Experts of a small language model: a sigmoid router.
Below are experts of layer 4 (counted from 0) of a mixture-of-experts language model. Rows are named router (the router's row for the expert), gate (a neuron's input weights, with its number), up (a neuron's input weights, with its number), down (a neuron's output weights, with its number) and show model dimensions 0-31. Each number is 128 + 24 x the weight over its row's rms, rounded and kept within 0 to 255.
Before each expert's rows: "comes before" lists some tokens at least twice as common just after its tokens as in all text; "mostly gets" lists some tokens that are sent to it at least half of the time. This comes from a sample of Wikipedia text that the model never trained on. Tokens count by the router's weight.

# expert 4
comes before: "\n", "\n\n", ":", ": ", " | ", "-"
mostly gets: " ==", " ===", "==See also==", " |  |  |", " =", " |  |"
router [118 147  83 160 145 170 130  69 107 136 124 157 137 152 124 132 147 105 115 136 143 132 149 152 142 100 120 153  92 121 132 125]
gate0 [ 84 126 170 138 153 136 107 113 142 114 122 116 152 113 117 136 160  99  88 107 147 132 140 133 137 128  71 174  82 115 155 107]
up0 [132 164 148 142 142  88 141 116 106 107 136 136  99 159 121 202 115  76 143 118 162 111 128 171 146 123 132 121 169 136 155 149]
down0 [142 122 133 131 106 141 150 141  84 130 123 144 147 131 143 157 116 148 179  96  99 156 131 108 152 154 138 150  91 133 177 139]
gate1 [118 147 135 128 114 132 131  80 114 125 115 139 141 123 116 109 119 156 136 115 164 158 149 111 124 139 140 132 117 117 136 150]
up1 [ 85 121 121  96 132 127 141 113 131 123 105 155 143  79 145 135 171 144 135 162  94 121 135 144 165 118 117  99 131 123 156 177]
down1 [127 159 115 134 110 115 135 116 120 161 114  83  87 135 110 164 114 121 150 184 131 165 146 105 137  99 114 130 114 157  93 166]
gate2 [149 128 135 142 116 151 139  71 146 114 148 145 129 130 151 151 106 132 101 127 156 113 141 109  86 171 118 147  85 107 128 135]
up2 [101 118 102 106 109 135 111 143 137 106 145 124  96 147 120  97 131 134 120 136 106 144 152 127  94 128 111 117  97 155 123 166]
down2 [154 130 126 116 174 147 123 110 164 102 154 143 156 140  78 131 114 163  94 143 127 112 110 146 161 147 119 154 130 139 108 199]
gate3 [105 134 169  79  94 126 101  72 125 146 103 112 111 115 158 139  93 108 148 120 148 158 101 111 147  78 114  97 116 104 141 173]
up3 [143 159 154 126 126  90 127 105 132 122 134 141 118 162 131 143 181 136 109 132 130 131  91 123 176 140 121 142  69 164 115 103]
down3 [179  94 172 154  83  96  86 150 106 154  82  94 134 126 162 117 158 133 151 112 104 121 147 173 151  95 157 107 133 125 174 131]
gate4 [105 150 126 133 143 164 111 122 110 115 147 159  85 148 139  90 155 138 151 104 131 140  96 177 132 122 110 167  76 145 105 123]
up4 [150 155 132 103 109 130 113 118 100 137 140 147 172 114  85 153 113 149 110 102 126 139 118  69 149 157 116 114 117 136 101 142]
down4 [154 118 143 132 119 123 140 116 161 133 155 109 154 141  90 169  87 100 104 107  71 105 129 166 152 142 154 120 164 161 116 174]
gate5 [109 141 167 146 106 132 124 120 138 126 139 111 132 180 108 148 113 109 169  79 116 163  63 140 130 160 118 171 116 151 130 103]
up5 [117 134 163 112 104 134 103 139 101 114 145 118 135  99  95 164 119 119 155 123 134 119 181 116 117 157 135 113  90 154  98 157]
down5 [157 106 132 125 109 178 114 139 114 132 146 161 118 142 159 152 134 160  89 125 134 115 122 132 114 125  94 121 121 135 118 115]
gate6 [111 152 132 137 163 137 152 122 156 106 137 180 157 147 149 133 136 119 113 109 128 106 108 110 145 120 142 111 140 135 131 153]
up6 [155 135 153 136 121 127 122 130 113 117 127 160 122 159  64  86 149 139  97  98 135 135 146 149 121 139 145 119 133 123 129 163]
down6 [129 120  94 130 127 135 119  96 147 140 136 121 133  94 143 132 123 125 124 136 163 123 130  96 129 144 120 118 113 155 198 121]
gate7 [132 134  97 151 169 121 138 110 128 142 157 167  83 160  87 116 124  96 126 113  83 121 103 152 123 129 131 140 145 138 121 147]
up7 [158 144 120 102 107 119 135  99 141 128 122 115 165 119  99 126 184 128 155 113 113 174  91 156 130 151 140 112 141 128  95 149]
down7 [144 130 133 129 132 154 138 127 110  89 145  82 102 126 142 114 105 158  84 148 147 106 105 182 132 143 132 187 124 133 104 106]
gate8 [126 127 153 102 131 102 123  89 158 145 112 130 148 136 115 161 142  91 117 120 131 135 147 152  97 131 133 153  97 108 147 169]
up8 [ 98 153 130 161 112 138 154  85  95 127 103 170 139 115 145 108  96 129 162 144 115 143 120 160  94 109 119 140 148 121 132 143]
down8 [ 84 142 200 130 133 132 131 116  70 150 116 127  82 172 154  97 126 149 123 169 124 148 152 122 119  98 119 147 149  89 149 154]
gate9 [ 98 113 176 108 150  86 127 115 143 110 129 145 110 136 133 143 128 150  63 126 118 120 113 137 120 108  97 163 118 116 146  84]
up9 [ 92 105 152 125 109 146 150 120 108 123 127 139 126 147 105 108 154 129 172 124 128 182 164 151 149 130 156 168  94 103 135 174]
down9 [127 120 117 124 166 124 157 149 162  98 151 200 190 138  91 113 144 105 105  99  80 161  99  87 120 146 152 161 120 189 156 131]
gate10 [118 155 110 118 115 145 111 100 133 138 160 172 117 153 136 125 116 132 150  80 153 139 140 119 169 126 120 101 128  93 136 116]
up10 [163 126 119 167 136 114 141 135 105 145 104  81 103 101 140 156 111  85 137 152 119 146 115  98 137 139 115 142 114 132 150  89]
down10 [ 98 105  91 142 160 150 177 130 148  89 107 128 159 146 113 122 109 162 171 104  78 110  74 152 125 142 148 144 132 137 135 170]
gate11 [ 84 149 135  97 141 126 155 118 123 123 149 143 102 117  80 154 103  95 114 117 164 181 127 122 143 106 104 136  79  81 118 162]
up11 [132 124 146 127  87 104 144 129 126 117  88 166 131  93 130 100 110 126 113 118 151 127 128 130 135 163 170 147 124 136 133 122]
down11 [143 131 132 132 118 123 150 148 129 134 110 151 143 162 140 185 121 127 131 129 112  95 118  98 158  77 118 109 149 112 159 160]
gate12 [116 122 135 110 173 180 120 117  94 118  95 126 136 150 112 114 114  89 174 133  80 145 131 135 124 131 116 151 118 147 116 125]
up12 [ 77 132 113 142 149 110 143 135 121 131 160 130 175 114 122 127 103 121 104 109 135 173 123 114 114 184 149 128  84  79 147  96]
down12 [ 87  83 142 143 131  89 112 116 154 134 108 115 139 138 106  96 174 130 135 157 129 110 113 168 151  70 105 106 142 154 140 148]
gate13 [133 159 162  94  98 148 119 153 161 160 125 140 113 129 122 138 106 145  98 125 109 159  97 165 115 147 103  96 115 138 128 129]
up13 [169 124 103 112 101 144 148 150  91  98  80 144 120 135 119 112 164 139 161 158 130  84  96 118  97 147 128 146 135 178  95 113]
down13 [130 124 150 105 135 105 155 165  89 101 137 127 119 118 122 139 125 164 130 145 146 122 121 122 108 109 136 135 122 141 162 137]
gate14 [102 139 135 135  98 125 114  67  84 137 143 141 146 145 107 133 148  82 150 157 124 141 109 117 165 163 106 174 125 112 113 120]
up14 [112 152 155 110 161 116 174 160 141 130 118 163 144 139 119 123  84 122  88 133 124  93 143 152 165 157 134 188 123 119 124 146]
down14 [137 136 181 158 122 112 133 139 114 145 172 157 125 135 116 125 124 127 108 117 131 105 125 139 143 124 124 138 164 136  74 114]
gate15 [147 142 112 128 123 134 101  69 103 137 110 152  83 131 112 124 117 151 117 144 161 149 118 132 112  88 134 117 125 118 103 121]
up15 [114 138 111  94 120 114 170 137 123 135 111 137 107 116 170 134 144 128 136 143 149 151 148 150 136 110 124 126 123 126 157 119]
down15 [129  85 108 155 135 129 131 142 169 113 148  97 148 140  70 139 118 143 111 128 156 130 110 119 158 105 107 139 157 142 163 156]
gate16 [110 187  91 119  98 160 109 126 119 122 158 147 110 169 127 145 130 147 146 165 160 154 108 160 108  99 133 187 152 145 124 120]
up16 [117 143 183 157 113 127 109 119 146 119  90 139 100 121 133 115 111 147 112 129 111 100  84 126 158 139 128  82 144 105 104  97]
down16 [127 143 152 123 122 190 144 103 113  98 103 120 154  92  90 154 124  83  93 177 134 143 165 151  84 134  88  99 129 134 133 129]
gate17 [154  87 153 124 139 100 165 128 134  99 165 126 153 195 135  91  99 161 159 115 138 128 169 144 139 147 157 121 128 126 120 118]
up17 [145 154 118 163 117 126 109  88 143 128 112 142 157 128 145 141 170  92 128 102 120 106 134 125 134  83 123 101 137 192 131 144]
down17 [117 163 110  76 126  94 119 104 140 131 123 162 181 102 109  90 124 121 103 104 143 133 129 140 102 130  42 106 149 129 123 127]
gate18 [129 178 125 135 126 139  97 126 122 165 163 154 141 112 152 110 142 157 162 155  86 128  80 118 139 131 113 131 132 125 136 143]
up18 [140 131 119 140 112 135 145 135 104 166 101 153 151 121 155  98 112 109 138 116  69 168 108  95 172 125 149 141 135 160 134 120]
down18 [120 100 124 112 115 103 117 127 125 134 108 157 165 131 156 160 118 103 128 141 128 141 132 150 136 175 134 146  96 110  98 115]
gate19 [131 112  76 171 160 140  98 135 102 133 145 148 109 163 152 116 111 111  82 134  81 155 133 121 119 118 103  94 120 115 129  92]
up19 [131 134 158  69 141  96 147 126 155 125 149 110 151 124 133  89 152 165 146 117 145 138 159  74 113  97 163 133 158 129 145  82]
down19 [139 104 105 149 140 136  77 146 138  88 139 152 127 128 136 114 105 135 118 120 122 138 153  95 131 155 172  69 135 174 116 122]
gate20 [132 128 128 100 130 137 121 129 144 133 116 132 149 154 112  90 157 132 102  90 155 108 173 142  98 141  88 164 128 139 104 111]
up20 [130 136 140 139  94 124 173 127 124 113 144 123 127 125 138 154 119  74 121 137 148 155 107 145 118 116 148 139 155 139 149 149]
down20 [147  94 144 114 172 138 108 118 132  92 161 169 153 112  70 193  97 145 149 121 127 114  94  97 159 148 137 105 126 137 101 134]
gate21 [104 162  94 139  75 159  95 132 143 138 111 119 141 135 150 192  88 127 176 147 127 154 160 134 121 125  92 112 112 123 106 168]
up21 [136 105 187 102 126 110 138 165  89 118 161 157 121 116 189  89 171 142 124 126  68 138 115 157 112 146 116 120 139 103 158 127]
down21 [153 155 125 181 105 127 130 152 138  84 122  91 158 124  81 123 149 145 141 124 111 121 108 104 115 130 135 100 108 131 168  82]
gate22 [105 143  88  74 162 158 156 135 126  89 168 113 163 154 120 155 127 138 107 117  95 142 169 131 148 113  96 144 122 161 148 119]
up22 [143 118 146 115 138 121 111 144 175 144 135 149 118 129 111 129 148  89 122 122 129  67  98  82 148 122 128 159 115 111 141 149]
down22 [157  83 121 120 132 124 147 136 131 191 151 147 167 127 109 126 150 121 145 156 164 126 153 109 117 110 155 138 104 140 108  94]
gate23 [139 111 103 127 104 149 135  86  94 138 116 138  91 150 133  97 142 145 158  90 142 165  93  92 129 148 111 155  93 136 130 142]
up23 [142 122 123 110 105 105 156 134 158 135  88  88 140 101  80 132 105  85 120 105 101 129 136 160 104 109 119 105 154 119 119 116]
down23 [155 127 105 129 128 128 128 121 151 178 138 126  99 128  97 143 138 110 131 143 132 144 111 146 125 125 115 114  96 148 139 103]
gate24 [115 125 105 116 134 140 117 157 174 116 144 165 119 144 151 123 179 123 125 140 121 118 159 149 150 142 132 105  82 154 125 146]
up24 [124 137 101 134 129  92 133 169 116 116 131 143 149 119 152 101 149 156 101 109 100 153 124 133  52  66 137 146 118 162 147 138]
down24 [124 112 145 109 149 148 108 159 130 126 144 109 118 177 125 111 148 119 125  94  97 149 112 114 132 142 165 152 100 131 118 175]
gate25 [106  99 117 143 109 113  97 165 123 140 137 144 148 159 112 156 127 144 166 108 157 116 195 132 124 122  83 105 154 146 124 130]
up25 [117 107 149 104 136 111 132 134 150 120 131 115 122 126  98 126  95 153 103 132  78 142 144  97 164 125 141 101 177 125  93 152]
down25 [135 101  84 122 141 124 155 140 157  90 136 118 125 137 126  56 120 141 144 137 127  77 102 135 193 104  81 157 111 159 136 125]
gate26 [134 135 130 127 131 106  99 148 120 136 133 153 142 113 138 109 120 104 114 150 120 119 106 164 127  97 122 144 154 137 160 134]
up26 [109 148 146 107 101 126 111 146 149 130 147 106 142  80 140 144 124 117 148  82 109 129 115  72 132 158 135 138 120 149 153 133]
down26 [ 80 112 116 141 112 165 145 172 125 121 144  69 128 143 119 111 153 152 156 113 139  84 112 116 153 106 101 130 155 110 143 137]
gate27 [108 137  94 141 140 107 115 122 142 122 147 212 115  99 130 142 137 103 116 133 106 177  97  97  89 106 133 134 165 146 138 105]
up27 [109 144 100 100 126 150 151 135 106 155 184 156 139 112 185 119 164 166 128 120 165 123 112 133 135 139 121 176  95 143 144 113]
down27 [140 105 121 157 135 136 174 133 156 116 145 133 134 129 108 132 102 135 125 123 104 116 129 131 138 105 183 133  86 144 172 160]
gate28 [127 145 108 122 143 142 132 123 150 131 169 103 131 101 175 111  93 115 144 144 107 124 169 103 145  94 118 111 171 156 136 117]
up28 [134  96  93 120 157 146 134 103 133 155 130 145 114 147 165 139  92 160 155 123 115 128 141 139 130 143 150 118 175 110 135 154]
down28 [ 78 127 110 129 145 128 155 151 159 170 134 140 150 123  89 154 100 111 193 134 107 146 149 149 127 130 147 117 121 144 130 128]
gate29 [142  84 158 119 123 165 147 158 123 138 155 114  94 133  96 126 101 166 148  93 133 157 124 173 125 128 122 121 140 122 120 109]
up29 [113  89 188 114 122 117 125 117 143 130 127 172 116 126 146  95 154  97 185 171 127  97  89 104 144 117 150 139 126 122 115 121]
down29 [ 84 122 118 146 136 141  97 126  94 153 128 145 120 125  94 138 101 161 103 139 142 140 144 172 107 105 126 140 151 112 139 127]
gate30 [ 90 107 139 118 140  97 137  92 143 124 139 139  96 133 108 106  98  92 145 165 130 173 146 142 125 134  93 121 180 104 123 113]
up30 [154 136 149 113 125 124  82 129 102 109 131  87 132 134 139 110 143 133 123 117 112  96 170 132 159 184 126 133 108 171 151 115]
down30 [127 148 107 145 122 139 164 101 138 104 130 151  81 142 101 119 148 131 121 121 139 113 136 137 107 110 126  88 172 144 112 164]
gate31 [112 172 123 130 114 157 124  63 111 147 153  89  98 143 169 117  77 154 109 125 117 106 105 122 140  77 115 128 137 112 128 135]
up31 [156 163 148 180 117 144 131  67 137 141 120 160 139 134 119 141 142 126 125 139 176 104 127 126 179 114  98 114  86 113 122  94]
down31 [125 161 147 137 132  82 139 132 130 142 118 121 133 103 121 170 126 123 127 149 137  93 156 114 120 139 135  96 144 162  81 132]
gate32 [118 126  99 156  97 162 110 131  90 117  98 146 110 131 135  75  88 126 114 144 107 159 117 167  94 133 108 142 142 125 114 100]
up32 [107 132 108  92 102 113 133 134 125 123 125 130  94 107 170 126  82 164 142 116 153 115 110  69 106 119 133 126 110  99 133 170]
down32 [ 97 173 153 165 181 135  94  91 159 155 118 111 118 125 164 133 118  95 117 115 147 135 104 124 134  98 151 116 140 137  47 126]
gate33 [123 151 138 100 118 122 140 101 124 103 146 110 162 166 142 118 127 139 123 118 159  92 141 101 138 119 114  68  78  93 125 130]
up33 [116 117 121  96 123 110 125 154 156  97 114 147 123 115 153 186  75  97 111 152 193 127 102 151 114  80 139  95 110 152 119 103]
down33 [110 122 161  99 184 100 139 157 130 136 148 147 118 158  85 128 119 145 129 181  84 159 163 171 148 149 130 117 142 148 109 148]
gate34 [111 142  86 124 108 153 120 122 142 135 111 108 147 130 115 197 141 133 152 125 103 140 133 125 128 131 110 117 115 139 157 145]
up34 [121 138 145  99 122  95 148 140 142 158 171 117 125 101  84 150  98 146 129 141  81  98 127 136  81 164 112 109 165 142 131 129]
down34 [116 183 120 142 118 162 139  97 119 133  64 129 124 103 131 126 191 163 134 184 188 116 119 145  92 113 106 130 115 112 135 145]
gate35 [ 96 111 135 143 144 153 137 111  68 137 153 145  97 147 136 142 175 104 169 148 162 100 130 169 139 148 124 136 147 160 149 177]
up35 [ 99 124 146 178 123 130 164 119 154 143 102 117 165 150 148 127 102 115 140 131 137 104 149  78 104 156 139 112 112 115 141 174]
down35 [140  86 110  97  88 156 140  95 115  77 110 160 115 156 135 104 123 105 109 103 193 113  96  97 108 132 134 161 118 142 138 152]
gate36 [ 91 174 108 104 148 144 124 102 150 123 173 133 147 116 161 142 154 127 108 128 178 149 132  93 113 129 118 162 123 136 176 114]
up36 [107 153 123 185 163 134 134 140 155 156 125 132 154 158 115 155 109 108 115 156 133 135  95  89 143 130 141 154 162 161  97  93]
down36 [103 140 156 134 110 141  87 143 107 127  86 109 131  96 113 177 123 144 157 133 119 107 142  98  67 151 141 148 134 150  98 128]
gate37 [116 139 137 102 105 148 105 175 120 122 144 178 116 116 112 145  76 113 126 120 130  96 123 132  97 117  76 121  87 159 111  95]
up37 [155 135 128 126 113 102 148 182 102 129 109  82 120 144  99 174 137 145 116 145  86 121 161 116 134 133 119 173 115 101 155 129]
down37 [148 132 138 128 124 144 134 134 155 130  99 131 145 125 115 108 139 147 135 101 111 136 120 201 174 125 124  97 184 184 179 150]
gate38 [115 134 105 106 128 112 109 141 105 139 136 101 136 124 117 145 165 122 150 176 135 106 128 158 122 123 122 114 132 161 138 158]
up38 [111 147 118 171 153 166 116  91 110 136 137 115  87 125 153 145 116  83 123 114 159 165 151  93 131 114 119 119 142  90 127  92]
down38 [177 161 114 102 128 154 121 116 130 151 119 144  90  79 149 170 149 111 127 115 122  82 156 135 132 128 150 157 146 127 109 117]
gate39 [130  76  90 103 134 160 133 160 116 102 132 151 118 148 133 170 121 146 153 168 111 154 145 122 121 106 166 105  98 109  82 104]
up39 [119 127  67 107  93 117 180 101 121 129 155 169 132  95 131 161 139 115 133 138 115 166 122 121 106 154 138 135  98  98 154 139]
down39 [155 168 152 140 179 138 132 151 161 136 108  85 157 149 143 104  77 122 132 103 143 116 131 121 168 125 110 114 110 175 127 142]
gate40 [105 141  92 142 140 137 108 103 132 152 132 161  91 111 131  83  94 128 143  97 140 124 117 155 106 123 117 178 129 114 118  96]
up40 [149 119 145 106  89 118  90 126 132 132 119 125 103 123 153  94 137 157 137 124 129 153 101 119 148 125 112 167 145 109 186 115]
down40 [ 99 161  90 129 131 157 142 126 142 116  86 124 113 113 115 126 161 118  90 128 138 150 162 113 162 110 132 157  94  85  96 140]
gate41 [107 124 109 116 124 142 123  45  83 135 127 148 178 165 119 146 129  96  72 141 143 111 162 181 116 126 105 143 114 136 124 102]
up41 [112  69 147 150 111 146 128 121 154 103 137 139 150 116 164 154 138 165 119 150 124 101 141 133 132 125 152  88 103 108 143 118]
down41 [171  87 148 124 106 127 100 160 116 108 129 126  99 140 101 118 108 141 135 143  88 105 133  86 108 110 157 122 169 145 147 113]
gate42 [166 136 133 136 168 143 120 146 137 126 141 123 142 151 154 103  70 109 102  72 108 114 121 108  71 124 123 140 158 136 141 163]
up42 [102 152 117  86  97 116 120 152 147 128 151 135 172 149 129 163 148 150 124 132 145 126 166 108 104 137 120 160 111 153 142  82]
down42 [145 134 134  76 126 159 124 158 158 164 129 121 134  69  84 142 125 136 114 131 101 152 165 138 156 127 102 148  83 126  78 145]
gate43 [140 134 102 118  93  99 153 129 138  93 113 115 116 110 124 126 148 123 153 140 159 164 111 124 136 131 100 138 137 115 173 154]
up43 [151 128 102 124 121 123 116 132 157 116 146 117 150 103 133 207 103 119 135 118 156 151 152 134 167 148 115 111 163 153 117 166]
down43 [144  86 122 111 143 135 111 109 106 118 148 167 148  81 100 123 142 146 104 151 148 140 103 125  68 124 133 122 104 138 151 131]
gate44 [152 100  86 141 163 146 111 130 109 124  98 149  99 109  82 110 152 124 133 157 126 109 134 138  81 122 131 124 166 130 140 104]
up44 [155 121 132 102 111 106 123 145  98 133 139 118 110  96 117 125 100 124 138 115 132 115 132 140 111 137 129 109 156 127 118 100]
down44 [167 147 111 183 136 130 123  84 137 101 175 151 163 110 125 144 113 168 120 137 109 131  99 117 116 152 124 110  92 120 119 144]
gate45 [177 165 127  99 135 144 135 138 167  96 138 118 139 137 118 146 144  73 116 132 110  74 130 104 130 148 141 118 128 104 119 128]
up45 [135 113 112  65 108 160 149 116 130 122 137 161 114 130 127 155 114 107  97 134 137 115 142 131 144  85 122 114 102 133 130 117]
down45 [115 136 146 123 128  90  99 128 154 154 100 127 117 118 146 106 150  98 136 109 135 113 136  93 130 157 108 139 147 121  99 110]
gate46 [170 137 175 131 157 127 130 104 114 135 147 127  99 171 100 161 111 126 143 101 148 115 101 138 151 109 118 111 120 152 143 149]
up46 [123 146 146 173  94 167 119 123 119  85 130 146 129 152 149 144 146 114 134 152 129 123 125 112 120 169 138 115 134  92 131 140]
down46 [144 136 141 101 125 146 126  85 140 109 116 103 124 128 109 123 123 112 135  95 168 146 168 103 136 141 103 139 104 142 128 106]
gate47 [138 126 112 130 141 155 122 122 121 125 116 157 139 127 156 169 136 145 111 115 133 131 126 101 162 128  93 193 129 100 125 113]
up47 [110  94 112 152 121 154 135 146 129 120 170 191 125 165 187 151 149 133 133 118 118 120 159  85 156 113 121 142 107 150  96 138]
down47 [129 137 112 126 155 120 125 124  76 130 120  91 106 118  96 117  96 108 117 147 106 101  80 135  99 115 132 154 136 160 149 124]